{"experts_per_token": 2, "d_shared_expert": 384, "activation": "swiglu", "moe_layers": [2, 3, 4, 5, 6, 7, 8, 9, 10, 11], "router_score": "softmax", "routed_scale": 4.0, "balance_loss": 0.000645, "balance_bias": true, "init_std_router": 0.0101, "lr_router": 0.00084, "beta1": 0.93, "batch_tokens": [65536, 131072, 262144], "train_tokens": 426100000, "dataset": "wikipedia_en"}
Below are experts of layer 2 (counted from 0) of a mixture-of-experts language model. Rows are named router (the router's row for the expert), gate (a neuron's input weights, with its number), up (a neuron's input weights, with its number) and show model dimensions 80-119. Each number is 500 + 50 x the weight over its row's rms, rounded and kept within 0 to 999. Numbers have three digits each.
After each expert's rows: a language model's description of what the expert responds to. This comes from a sample of Wikipedia text that the model never trained on.

# expert 26
router:588499443557502534455535575496506454492486466487556519503500488474496453544529490476539552421567425516473565487482585479
gate0:522503488448528527447544507533400429506610543364466478523501532484493529581431489501466476509508522453531461475487536532
up0:449457509566495534548513581571448569408426462588563590588544609524441514519493486452478431559450556541587486443411473530
gate1:513552432523498479506514484424528447488517447412517524458510457507422442534508527451546529493520544474508458481505472489
up1:525514458505484485509511593455552477535524594489388494481519515469571572495465602419498564487510567474430462550406456506
gate2:452521515475533451504451469502463486455596474520499542436468534512498547546594622433493456450458353466485584588427438548
up2:522492439509509453583471397422562500464472604481507536542483565557566532535445495548443563450495471533448518535500465472
gate3:530540468582570514430449488495556517407498473472444403528464403605540494519437553498490487483555522436448549470392509513
up3:432544482412494533526530495482548526580607487611440599302487438432517497526519463484554628460536477541479453553498490538
gate4:455463605532497510449538496516495449540648497511412509531570503441525429534448504569479486448512447447509456515490441472
up4:484578500521473498561456486448473481467396496532592461482410434563474556540536473450452423569464542489480528516498443448
gate5:500567504496428476453501528479493481543445465517462473537513428496514419496451562554418510524471522550518523549482506520
up5:548463532514518458420523491554521483500533579520526470557545506442452484532535487544596501430556448448449520500595527458
gate6:499532488495578491459439499512551480531531644673496504502484486511478546475583599490496450457502568520356516444455516549
up6:508493442510409503553517514456520544412480480515483550538479480488494538486465469607494586514591468481481547539534417445
gate7:520537520478459481443584445580487509508490521476533393605511425467436532497512513536522553553520478537424516613471537577
up7:531587468426521508465502479518546493492484572509581486558512487482486491492483565502543510528493530504453484579549607621
gate8:561579485517532524465487516445422456521593511525537553525471413536442521522455517464496461550530454537461505416516446494
up8:458467504489442477482480514544566487493530471468514516405499604497568495496547472440460532499466504450526477502410555534
gate9:501443522530394496566585481517474487510530441498472484544490491495545497548580435574445524606508517422465463476515547516
up9:455460468555476483551555477532482491458603397486456606570558464465536472497522501577498512598519548441516483510541578478
gate10:496536627494455424533495472443466513461513550451488408529424548536575489522503511500491549456560452533556513460486472573
up10:546566554515507471549545451607489396495496538568611478506482483548508517536571419503544485541540561433496502520485488561
What it handles: Name and word endings. Final pieces of surnames and names, such as Jordaens, Holliman, MGM, Association, and some digits inside numbers and citations.

# expert 19
router:485529349572447533497475514539502507553538583455596539414490460403455550469573539469534531451523517561438553408525520501
gate0:565562545502523517443559463477443545521454491526537539544512622452502536500462519454455491505535525538496478536555457469
up0:591527528441527474510475510499469571595464488539535508524442576484509545471484485497445498475567541558396537414498440489
gate1:610533467487528541482554494525447498412492471470484500563555573560497539496537471473449462510550456593410483499590582479
up1:532489436503492377451524543458465487479535573510521454504501504528519458544429510508519555478539529439588570540478529524
gate2:446425543510455481484454550497589429551498507464518363477429492509559450538468431554480460469561409486521561497532439460
up2:470554438446481538597548472536470548447489498504529530424537508481525498457571409443487429520457476513535474435461506485
gate3:475411513514518549545579502371403333555471562586477430426499510517590415480497484454471451467549518463492561544529454465
up3:480555481575448514491486484586546585481552473448505597547509484530440541559513512518507621517502603434445443472442503524
gate4:508559528471364573497625577461542487555505622546599500524472488567492482510538557496563452546449469536519601577460486577
up4:580488486505588517460509493541441467467528509598463387569415572415477494475456409474470406424597509563567529571529452452
gate5:491528440540555555425458501474530469446412521417399584436535477548482500472554439509472497535581461592503549482511503456
up5:410479460583571608455541546508476428454460565442466547447506505527462500493522473515458507506543382588500487432475501500
gate6:393470478488382512498509518521453455531504557480597461432445517438537508552506552475487497438516512424514546439553494500
up6:550491466547569537491463504495494449444601430555365485557503517574518485510452491500493564527553470611510480563474538519
gate7:555541501425497471460439509616467511566540487478479455503503533606449491555516455440480456491469444497450557544483489407
up7:411544541553378453489463448409498578453480511432590438489488482545449492516446438476450492579459367482494428420489496485
gate8:508530572427492509511564585441509487552528465539493495539409461516520430479487522495438517490521352442427554540448487465
up8:490545517442503492569559585429499404605481478495527555525442511490582478488497389457449471469617478561438517562495511441
gate9:481550495495515527501522429535503506461517492481548584477589517533446599519581417539565500478568421481456416510448505370
up9:599529610488475570534533484551479515531439457446573581432491515481542454545461495542462474505476425512502460524556515545
gate10:468499449578393635600563514491482496471495454540578524554486568463556554509497520460522551487530441543505433553452605540
up10:428446502440483490487483495428560537496522460553470494566511541496499524432505442481548458504529441400515478564508560489
What it handles: Name and digit fragments. Middle pieces of rare proper names, taxonomic genus names and digits inside numbers, such as Gob-ies-ox, L-ames-a, 20-0-6.

# expert 21
router:374496404527458499407489490538501503479511474481512581465645437453539445475545491480446552550541507473468545495523579591
gate0:436497514528538467492583481534517461499414531629527629497527470528517515593431523493505501526531575491460528413455496385
up0:556435456450541585507453522467470529532523549474476470443505463539502513430567528473577555472517461516515535497542503461
gate1:516552490519450626479562471570421553478419509408530485406466459433502501479466497545536531418484468525564555496458524528
up1:495483524471431573519512545523430526496462493385466481533507536473580458510506535575529507464449384496608460409488567493
gate2:451607409505410519516506471511463467430551504518517536505477405539480486507409523538512498508477544450508599484525515486
up2:489577467407491386548496518635405477457561567470544388497572517540570488443490545495543505503441549539477449484524432487
gate3:574513532526492497454492457543464480575421441468520329456522331564452567500410451498507481539515450449480588462521497388
up3:493486524501476506616505538543484477491545538496470517551491538501568477510565590534494493497541495457487466413488460493
gate4:445477495489570489486531470426448520358482496504438549501571509542479562598504496515437459489521592505586431432505551473
up4:510556515524429586507424569526460473579514426522566481519474467484651448466479488511581594514545336491381497487447515492
gate5:588549414520505508450492500590537485505487501382520559487507590478436423507529456468525492495556516534444504470565490516
up5:494547431469440450482532469578522477489449567431533577612481536449413497559501529527552467489494481463467527438526394630
gate6:574549542538544466498510494418423503552547499508433489637515618469532530566572519546448446462529473510528486464470547486
up6:509490491486520591468499484575420489509539418443447547475546504490561468529471493629505511505432520502517482433491529569
gate7:378448425506548541542444475649513488493488535568475420479516508506447495507489492459438496514481521489513489432508561471
up7:632494495522556481499467481478515559556510392426448572470634543546470599486520487476538479518503543478500469616524463468
gate8:388551471448402431527514459412437476488505522506453501512484424498498499515534507511518534445477531494450463449539501456
up8:605509502549425470437554413585474551552467529495507500507506544536385444505473482580475490473449563472529483497469504376
gate9:477527565480536344489449543539539603497461566467582479490518473520427481500515623515426465468492495539516486429426532625
up9:495490512488548569507446522495483409525497483518493507378544467489562525525542520421509487535539510435543498550466381485
gate10:486496417475484561575580519554514597451430493443499513498508422501380538425583471499498518556506586562407453559549535556
up10:571522530536450562477434527509506570484424472501647557429454452482425487525456464526534394544485612552494461527488551495
What it handles: Mid-word name fragments. Letter pieces inside rare proper names after a capital initial, such as Wiz, Wosz, Bick, plus R&B and Jr.

# expert 8
router:438518432454558518540480524494519585473467512393448498437479501530503484496436585502507520491420435427482493480589526472
gate3:514455541456541491437531502516501478399488509481572529546430622476547511560480497533495664527463452479570516506527444499
up3:508470563489567546454511482516493457463557484486530476515475533483555541539515461541517619514498474503624485533530445405
gate4:433462467504456467503477434456505489413478467469450481422549441557489519561529488430441556487551561553501457510492584457
up4:478495361559522472471532456347567421445448501519441571514440480508441555512456446497516465496477531503530461480527578497
gate5:520514432445549498502541535508458478558492469507527462525504526538489533541529484610554502577539460522557570485441497552
up5:508466413456527495539493454453515486585525462502456374470460482529516494612555504509595537557496466479492578441465510490
gate6:505478491495553447513516378486491467485497532553549395540528488522486458504533423499541574424523499442556585547535548560
up6:472529567404500495510481468468527463505498543499577432429429494519520553419430457517486615525506514521529572523521465556
gate7:536477527520418530485522524463482495419559501445592480473626469516447534417522553444518568487478549487564418468583468485
up7:454520391467545583434445487527498464536455439492449647555350571573494472606489410570467527502516401535471506483373591470
gate8:413472496511529484486468464581479542474510480360466506534526476537591518642499493523553548569606512505516487505526556510
up8:429421546470458540486513476507556508556507514556509512473523474498605574603526475466552497522572520545499479521489526523
gate9:591481440490414458519498456487427500502538495466547486420533482411379533426491509534562512554510565514494474515568510498
up9:384533539454595586459464556496581455576494458489481462588469431561565459560539496523472454423430474510453476504443492506
gate10:456437456517648519513545496529548433461410435558437520561423457471461502554521470580628486624536487634466485527555485492
up10:523469504524561473467501477492448513523501413543389543631462456582415442536518396518577513536518408497412470520543553472
gate11:593416583454451394526485470443479484470546479540519498521532432468454474509454503493558555421518500479531510482521549500
up11:542469559414455469521561524514454428480434487524466477508586513512433409503431505520517567384511538481497423496506488520
gate12:528504471500457496531543445549499428440437448494441396511510579466531545490528557525437451545406529485503531520515565467
up12:525469511652515480481523468479519503438523408471521537594450510506463448568535639459538441558433511444595457454488432481
gate13:458526511460519543453571574415554523505481480521486537585508526507626465541512474468463556505482486559561481471509588517
up13:496518488436558497450469578379480428542474500446467585618531473476577478480528499501524551504472530626577530519505490554
What it handles: Table cell starts. Opening parentheses and leading spaces that begin table cells or list values before numbers, such as 54 (0.0%), (1996–), (177 ft.

# expert 31
router:540468566493428477482571485470503514479444558529549589460472564516533439535486470512405461507405515515552534416529540501
gate0:493430546528498483475448501553533601506540534642532545481525518506544579539526400476472499502486482483416534520424497372
up0:616593382424530567539460440487527448486518490335508444549439466466476464551591577588470638490528512566605492474509517530
gate1:502435527460496559515491517539451524447456439436502485577506424528589477454565504477529454522589388480438494456433590484
up1:506428560531527517482414541502385439433429492519537411594473463556405498498573489463551397427568423513493478461510566477
gate2:409433481497469511443496550495550461605478457502446543525495494535495488461444514485553529516422467416525416480512471464
up2:584508479487542507510556477527506494414629446517547496414484500461411568503504508457549520432564552587455488441480482515
gate3:506561477527403535426434482598499451473500418645460620529531488499431447473533450463479443505456428545491519593477523469
up3:471448451496576527490542499450527521552551440489464507325471471471540543509553569496536548420564554474535525522571495566
gate4:492527641460513497511472427559544519490529482542484546464452574500463458481521539459542514564407588465534528490497612409
up4:534531556476476519570524482529473492559510508429462546448505602586502350547525493503496502563437565485494533434521639362
gate5:443397441510484576557513540521518610477551507447475560476561535520568548552677538574486557511456492523489427537459552422
up5:514546556516523498460549437501490498626492419608467500382508517481452572561485492465467484524526524485415560391586553628
gate6:413401463545454455456473469500661449538543469544490470559575433547480407474538531479542550428533436526508527539468479430
up6:462433537512451402440412554517578422571473504513519469564541516481432353473469461532552552518513546507516500548443448474
gate7:486443520477532549483497588502534430587486505540522434618552452538539498564437549471590505425541520494521478390508440503
up7:496526553473493601486481503595484455494567532426508409497504602450546548487464492429508496521479430585438514543443587506
gate8:541475519494534474594361470502454475472543598465490491408454440569579556510495499572490476498541510461553490578477566464
up8:477440570410560505453558552500522507533469485545581433595485528473451486492470599418496466494542479556502587491463490497
gate9:531422402450610540593475523549531541440519628503467538490465460475424461509545521472517497400395557493537513433531444487
up9:546455409551487519496451552534522351568528458483462481546563537521506541471484534547550562489561502534463456386488494483
gate10:552494439443503571479512473433388420537487596445550512534435480466539423498519509527554478532549564450566599542610497490
up10:462497534447564452515447426494495533456513569542418446472489428528472487553509479442439476462503508594410514475458399484
What it handles: Name-initial capitals. Capitalized first names and opening pieces of proper names, often in lists or after colons, such as Yu, Mc, David, Austin.

# expert 16
router:455514481531513505519541508415497438452457475583556488530370527542604560435454528535398513538545483541485503561499500519
gate0:548423497534440500488531469488424447506516553569517518566459499508457494498444434556509473451480556525532418581497565448
up0:495508416436443548481436516543519465478489600663577443334478495519501562509506445533532524481514482452505458589547616457
gate1:480637460518551476504486476449501520499500535508493594476422446527559591493560540444547498501495478507482474518507561564
up1:517619465567535510451481456483525512516528543526492578474429486529547559482536565506460465435552491490484515497477553549
gate2:430486517580499563458464486475489595499535505450445511599562509442405515530455505493569414426415557479459502585543509490
up2:478512490515527437484512498538424597438530453522476581436490546488514535494528423547572555502500452510469429485567470413
gate3:576439598549464473486535418528449474520490488544471474551471518525512512439421481444520532466585490484499397532422472592
up3:501529435562451467568494475474482384466526457521488541463482440450553500458403455515522496393531501522510431540456537563
gate4:576509515484545586437396561431545441555530498523505512498552542521538523463421485588516494507477426547492522465517474481
up4:453511453435435542506521510488534499469426509305543432433463463476545504560591401554496460561448558462466458475513497518
gate5:447572481508537521571511538511553530466505551453499468485489489473461559488360479581496459488462468528448531374501430556
up5:541474513449443491511502479532433502512430432478555544518495495588503410586556522546456504460419543461512436517488584538
gate6:430463551521519561568480575466486472544530502464457438471461497491516513474562457489358485597444569517457463423457533506
up6:557492515536490402456554503524460458500494543479453585522501399466500526495541502501572435472418473417506511513478571533
gate7:487437587525532462546507503459556583407535586507649511529439551481536502496520415555466519513505455520528473465419546485
up7:536456503517476446523518478538435498455566492515517479502574508420482427473456506459587561542391434525436510510505439550
gate8:445452424483578495494476550537421556576519442447486441468459460549555364423580515511411525559508490464488504478519473557
up8:460425430480549444471455495559432533649537466554494484478504502471527411496494486528495476530517535439470531446471499492
gate9:534533489438472558479516484552485459517453495513547459522503479355496510519480539474517451497466526550457514510459495455
up9:489433536494585464548483531455566539514522586547452458461481538611485539532544531533597557503457495449562474523560534447
gate10:485519351548551437534553532455581497542495439599443555521444560475522558458458472486520480455543470391544544486517518540
up10:481532482560446531472424616391470475497481468603389519417494444563506493469443397504542559496572551466515458571511546556
What it handles: Nationality and institution words. Nationality, region and institution name parts and suffixes, such as American, United States, Education, -ian, -ism, -boro.

# expert 1
router:511445606473537498478512537466429564439443513516487417529531453505484498562501532560505490451547497593533463487451416432
gate0:546315608428494491559521425492400444504435523498523537456500509460508456471528523452566386553557595421461527480532543448
up0:402640485557422500437434572610588589545548486495480526511466505552465475483471442491467550489564508510516446503319527570
gate1:433488466503443512490539429513532468551541470517540514419500494522540546566491415508371505516505351481460450473528509586
up1:490488470540464513535528573517462497567600428489525631472457476423425529531546466533544471524494469567532417460563461523
gate2:460563534515504421568522554476454513462510556459490568508499491508508466458459501547560522486498483563555425516452492539
up2:548473497475477521446530524469517482488491415529519521523567542437560522501508552485482492442545403439466479485549530527
gate3:459553487464566490385570639519421591431455442388483490536506535494520545494512448499429469543508485588463483533428495520
up3:494645492519534477469545619560438539485436451495545475556544510499412492410467424555484484514519504573523452534503531471
gate4:492543507526537450493510586458490466480496568520471532573483496464536438510471459531572435453573461421466471527481487512
up4:455288478439531504516526479461471468528480477434606557575464552526396498479471499537511583510555515656497411482552441464
gate5:478497592509512477537497517534451542514511449458543490469502566499506593493543545461461558503426475446557588504440463511
up5:504532636511481467563485470514480551494523535434523473444507529539438511400546515454524529538397467456557594545482484456
gate6:492514497516451522511539466585507443543513529471569575555436373482524397530479486508510520453583480564495514492572479495
up6:549527398427494483485553464415526482434464473523530411521521506511556569557475491523420450445389419535533475541454519456
gate7:563476427487500488503505488545500529428554425519487553483456483413479546494527479547499462491412562530578449492513440514
up7:566506514467495596567517491466549513515545514538517476428450455423500465547488611464479483419491538484520463582528427454
gate8:528518524372483471574513502536507605522476624514550446561441506500433485425448482525490541432584530557498389565562461462
up8:554501556428517492623549496460487556544463551470555543521515544558499571505530496417485507554511593507520402419490511421
gate9:485532459507468556564483542428550475461487510503523480427497607483449522487434467563498464465448624548501473519489442478
up9:531488604448543512547461434552461522546507534470472571585537481565575475472482633432507504564505451536515498531499484522
gate10:508488529520539535479346464485527509531562541443597513501516473584478497469570581463471554523526595421548527467508481450
up10:435459464570405481568494509485493470450499544537464486449443537551508503497436464635509489403469446449530477499465552485
What it handles: Prepositions and particles. Prepositions and verb particles, especially after motion or state verbs, such as to, into, from, through, between, up.

# expert 18
router:539543536420481522408540502501573504473415587470557471528518488403485570519473565522457499461519480495506540506486566408
gate0:499498540512576497485522534506554524529485572435484410382426484408451449502527466461439472548452503543484535566519580451
up0:517561457553396394482480471514504493465475501477521552602564567602597530501479504522519507480563509479446529447478452453
gate1:535544548482562543531595516496437455489513530540508499440496516478389532514481475483528516421579533415518458554495481398
up1:557507483484501471513501582517465461519541533559548513386527543454548624478491470503467431518520492529452518531516458548
gate2:472495589422521455502519532536567599498452446506503482410511454532607533459667541499511510472529473483428560540551522539
up2:551512569428583471495515514549511533494451483500496503464534499504578545468611530551492484432588502461453478527556512539
gate3:515508543456522449467479476549535467510476506530514539425545446469465538535460582503380507454529508575459443433562580422
up3:476476538528493509482486471428554555538596475522554500531491495534512477453530469515528506515489568411556615568488463507
gate4:527516498496407511481645497430474481483566492483503481522513573459551588501543504585480523566488468494464604523486488455
up4:466500502464517437527415577490519583513506428512473480479446525485378340487532511420477520438471537468503469498550518538
gate5:563492557502456542462519393559500498530591543566497496554534625500506469518534467496519564428435537517572480413527363517
up5:477461531508533387565558541418450495510418496427519500515519532502476489563519432518442434533579521571468502454456489494
gate6:482556464432450437507511493526577586466520483568480349423547437571573563422519475528444568535565476527485643539507467482
up6:514591520430481492481428462532517571510511484574491438394500494562507467440575503523380564585552531462466591577567492451
gate7:411535429537509501564509480456532480448524499544556600491513486484584479507487471581436528477570439522491469533500526519
up7:474599500487543530577544450450545532458529511466588595488474427433555480479434467513505543508524397550520518537468504506
gate8:505532571478560484514498470442558520538514484487496586497442553442475517525557478433491442573514479503635496421544503497
up8:512578515518518533504518493497521504618448557452506545560447564475490509522607479431529438571485496496623483373527469474
gate9:468470592563489525530525515421631487537514597437507406486464502513543563466515515547508574512468496483536575486469492479
up9:481495618494562536519542518432479404486485473458540414492507415526467517575539477559455512576454525430632462522506429458
gate10:444611482535455495534597477513449550442560479521482499454492534523449569477478488508453550552510530442611486535592450458
up10:569493494459422473460591459543487559427518548534412516479422471528575511382496477508555581445477529398523514569491514489
What it handles: Music, country, succession terms. Words in chart and discography tables and infobox entries: Country, Music, New, Australia, "Succeeded by", "|---|---|", and genre words like rock.

# expert 30
router:448453470350548513572464544433591549522475550463549452526516462431497427494500567494445484469536405500478587537427543506
gate0:502437540483593557542528527575527567446510521480573550521437469529493569478557571497520436546486475524570396532489499518
up0:508526527476549518543511514589569595548519476550579545545512486480429519527536559453533496601506515474550457458531562513
gate1:453614513499542505470462469480547397501587462516477482605492525490503478511506557502528471558474495445545480491509495550
up1:551386507435397513572498458489451550526476488511514410452580524482510449532517453526419515489517417506539531520492470529
gate2:538522539460500500511446583544582516551431613547480496492478502519412550389532503498512473553431520440543488516463460491
up2:461550503422494436508436582511551460598417581536487495510447490593463472370584446508524459557469508445527541478403486504
gate3:428538425528545465474465516482578449505536431485515460563536513439527586512545523468432455518521469505483567485492538544
up3:531517519565489501404472550465451357530547541448520571513526402485454377521436513503510464532558547504441554529443437457
gate4:506498528506569557533505506378522554500476482471608461529391536531512461528435502561557520582546441584466580532479557461
up4:599467566451469604608526518509397579546453420430567517508574494550468450484481515482538509539526502522470496516491484520
gate5:460483549469618595493546451516602528493530476529541445535582440496441494491506566513546455430523584406447418533513439375
up5:518428390525628551496516431502604421549559497540508510519539509484604511514464573563520505505577599436492530470563551430
gate6:540435478500484525540512550552539470534467474556548533498403474475542505385518568378489465505537538518522534625543539535
up6:488463588542448567545510460526614650475498459470507557512343492589494492517546539425465556447515521495502410500397539518
gate7:588506516514447439421464486454495435416381603436522511418507539501467479414528447492552506480482583524512555523504501468
up7:423494445465504578556532490537508564611562379558514499546500391457493474484490512528453475534557382513455436498524469544
gate8:526522484472499485502488474420495436461480529545536505436571595494504455452490511434470484458470508529497494517539573506
up8:432585464447520524528472472496504445547434535528497518513506588462542474462489492474553473467508548488479471515584614534
gate9:458463441514521499594504584486494479484511441471485503467488618481565580494621502538546571470508498509490542517587490481
up9:540533442529502482529470498510573503509475496522505460533413469458561581516564581506590526573508472427461472489512480439
gate10:496538477431524484647458444461487477522494511384621486513437588552544430562432454462548517515554327498490497511540484456
up10:457413597513439512387565519483523489508451536549480453513467436491436518426650501489482525506468545523487543501419467469
What it handles: Institutional of, war names. The "of" in names of organizations, such as "Corps of Engineers" and "House of Representatives", plus War, I, II, Army, Force.

# expert 22
router:484430451493511596449474513506527504484476632595515435577465510520520574519558604496466488533368581563553516497487516422
gate0:495501451557566415553610491499494568465486451440560491521519579463559475503503580497564555481466603576569509551481376461
up0:434464415469521447521421508483535519502503447374517468477574476529493639484575534500521531427482527504512469572435604480
gate1:598444461539496545483597562502531529546425469509544483513536476491424436528501442409588446482457476554550518506480445472
up1:619502504558529556525487546494507513619452541546519583523540502582506450499482517497554539480448487493514501473518539466
gate2:590419425443490517461521456530559446462558491564482426428504550479461510542566471430528458464491533467482503514466563527
up2:475587501485492501484464536495528517418530411501538552562433556534458485499464483524559460497555473506531477499516524453
gate3:453471529508393525457468614561493499557475469497478474536492391532495435421412576480553493423522506553398519536497501459
up3:616502456548485470588500379480472480485446515539550561524501618477491499570507446479438445558501521461565465447519471555
gate4:555505468503606594460487488509503447486480500516458432642518651502456558501412469491497533501509539491496485543477517463
up4:476458614488506443503548518547487582450559507516495566458509452498518495516557565544479449469491445534539423485496547523
gate5:604456505470484526462509535538549518498518559435480465510484578475493647434493534481507473516453523541506501449460480554
up5:530461463536501494530470520567556562486505552521522423515476522454472426519536570471548494398508445567518530544518483426
gate6:473496461534478450538504489460610578460516492461506483519520544518401506452581600502403453503567558491432463471484465543
up6:500503499490466457536518480469547498444552525503536498563466558556509455452486463442487472543570559479536443509565429533
gate7:430591371518540439484446424478417468493471578464483446580512547443520432606452574575529468425487506510609475489480500417
up7:608426529524457523547504559497568487539473472534477610438431397540588522437500490446441497569543505497516490517605409540
gate8:523388482458473505523494533365506546506497486544535498550548525459445499471573502484477503487471407487525524601504537506
up8:542527446611517578549522539410586509506506498512496485555484591467423425545564484488489400490483394444504477623511448502
gate9:494473494497431543496449479481532428564525528426499494474524508556491494485431498522472517529481521560435457470529472514
up9:501527364571505542509550497436427595474508522459494531457459430534503435515564584493368549527484469502480503495485404497
gate10:457569392504539455444542483558509446549534537586499503560514472539577485512569401426490478580542504567477510585500513514
up10:506516467465528548396511436502520505487552518512528457519481504557580549537602413422492488482457454460546465444476460565
What it handles: Statistics and record terms. Nouns heading statistics, census figures and sports records, such as season, total, population, average, career, plus job titles before names.

# expert 28
router:534516402510529421557483434426504577476464509570461497557526505477426493500434490406584529578469474541457422441518567460
gate0:503514418531554540447493489478495481473584504485485552505534517588506517517473533504462456447531439425482478529527532559
up0:483493580464557544520561517465502428482468479567554431590539483448426545430570511539519568519440561487531490513528546451
gate1:523385463558538512421485448566580442576517502481565526574527507456437419472488447499602520501500600510504532521504524463
up1:460551498508517401480509548391452528557462491571578484567608444394478533486608507516563509614573551434428492499563523465
gate2:505442477567530568379499404468443463478413424556516456465554457478449412527519525497466471537465536441463600487497477486
up2:380558524462508561525503566517476446423484440484602508562507548540447554473526527427550381521518437492477493443552457535
gate3:464501600567467515467476535504470561521460551467448524512540406502465530471466608538438472527431494573453624550502538461
up3:599438543601540544498453529480456499518451487476566391579527459504519559511408496521478504548566497552473607474532506486
gate4:491488401540494468434453429532426503438483589516558378512509538470529469451590473372486471424494471535445524464419518457
up4:555464409625440468551541440517462515452616523532506531497528595426488501504464430536549475469540582500500519442515523488
gate5:535460517528411435452456581491541457501556461609513505576543453416465539492549624472479388464545466479486418572498505593
up5:462487470524399428523501552486498436482552464583533498541480509483461540522561559539574400423557365499508390532467507518
gate6:511497440519514455496517578508539533515559476527491450493460551575508515470440527433464454446529412471498523446421505467
up6:460494497454481504440549498481511473416468473509434625457482430437468482508465490576463535452457599490459590588515512545
gate7:481466539515424464514571476458550455521498469488496471484448501589471511552453489459428579498523512474550480464513520515
up7:516513430492392454487487505438510492473447439440512445543451500530506516561562539415449520473427504519531470446507505479
gate8:480474573457528527517482492516464563452485536494526550559498494515515542555515519584624434508483418542527470556483524487
up8:505497488467487552502473517563476499474482495513515504378491485574502515439557532499441547514472399585477424610416429491
gate9:427536574556451404461499464527468523503544482483514562442513448384487469526499471438492510396514525492439551533476445517
up9:475487465487457514539504465539486501436466474506554415469517541526567513468425505467400459373461442568494530473543525586
gate10:481477476481475506446492475531552419490446423387419532388510418481535507501536414513453476526433545496416530555484428557
up10:483456495632489489542574484499499550513481580495458506495522601441495561510439495592522543426579478448558428474593556464
What it handles: Sentence-final periods. Sentence-ending periods and closing punctuation such as )., ". and ., plus line breaks ending paragraphs and list items.

# expert 11
router:412552485534437483427466537460538439580543404444471544471522481440530487515504474513415512558564512440563440491502568537
gate0:431554597470509472505560476467446497453442479574577452622528531578393501518631522512589475517566510431499490502516500507
up0:423467546592487496472525528441442423567501456559503472562534522579505533495538490463498482510541516403496427527483593445
gate1:542493504519453578468449488464510491554522536514564565513487531565509531520477500544542524446416542558414500551511509531
up1:523592404593466631564564506528472376445473477559570567471534497506460503538450562543495505495561468468509484479561490567
gate2:435517513494434491505452485528474523430438469496508552594425509441507577475467469537537474548515478479583480456472521468
up2:472529540532443527413526459396523469523472439426454510606521509496495545562504490529562452485482539513579569489454502504
gate3:513681484461567506535524559472568476502532482437486548442430505422558517497449497454513452516468512604489376497505587541
up3:406621452471513484536489539482572412430513506521432465492449502548525502541572526495449510467410487676544516500491531477
gate4:457526421501458470520637477623512555452537444509560538490526427477513475504444517476501478448438563489487514509606364491
up4:562495547504411468371490478450513531466502449497633498479473470618515491527523425509501505451563481444414522518571444449
gate5:520526579460510627528559566395518519517566468494559547478446541427486523476551432503450484510520570598493375601558506474
up5:504469380523552405526496492436568559546483514487461480477486571456528531483512462547433511375558538466509463515535504444
gate6:496554539498545535469485450517489459475479480639551470503438556560590605546516502493451500512528505489551451437497471427
up6:515557455530532497541525569539518494466532581495453464436476521467394548489508500509519496488518590542492539545448409407
gate7:433496482536514448496491479518443488488517500561470483446464532589483440464599548505427418469403455443487474477507547424
up7:531462489492468484423602532434471524539439497461529464487461438383475488495550480498442512488496425504533490504526463568
gate8:442461393540529478463494424535376527523508454521439513414506523442558456455539420442466501485599479525457429503501491453
up8:517459601475448465477491522491433559545472558561517484483522526554361518535584591491494478446493441490478522545515521485
gate9:494447575449566375518470561400458520459433578515534488505466462520566526540441603469626464491526495442471544470415469434
up9:440443503458448508558549501446460509506503493485522499485530435461487570503492501488450496462451483554416504454468531438
gate10:623450500535509470569400509559518433440572525622473538484417494544456466512403468525495535457565592487522511372525544453
up10:483582541487423486538566523461488533537494451415473489539582512475550511461555614523513457499449473453493520545531453567
What it handles: Mid-word name pieces. Short letter pieces inside foreign or unusual proper names and rare words, such as Malpensa, Morbidelli, Abiodun, Aral.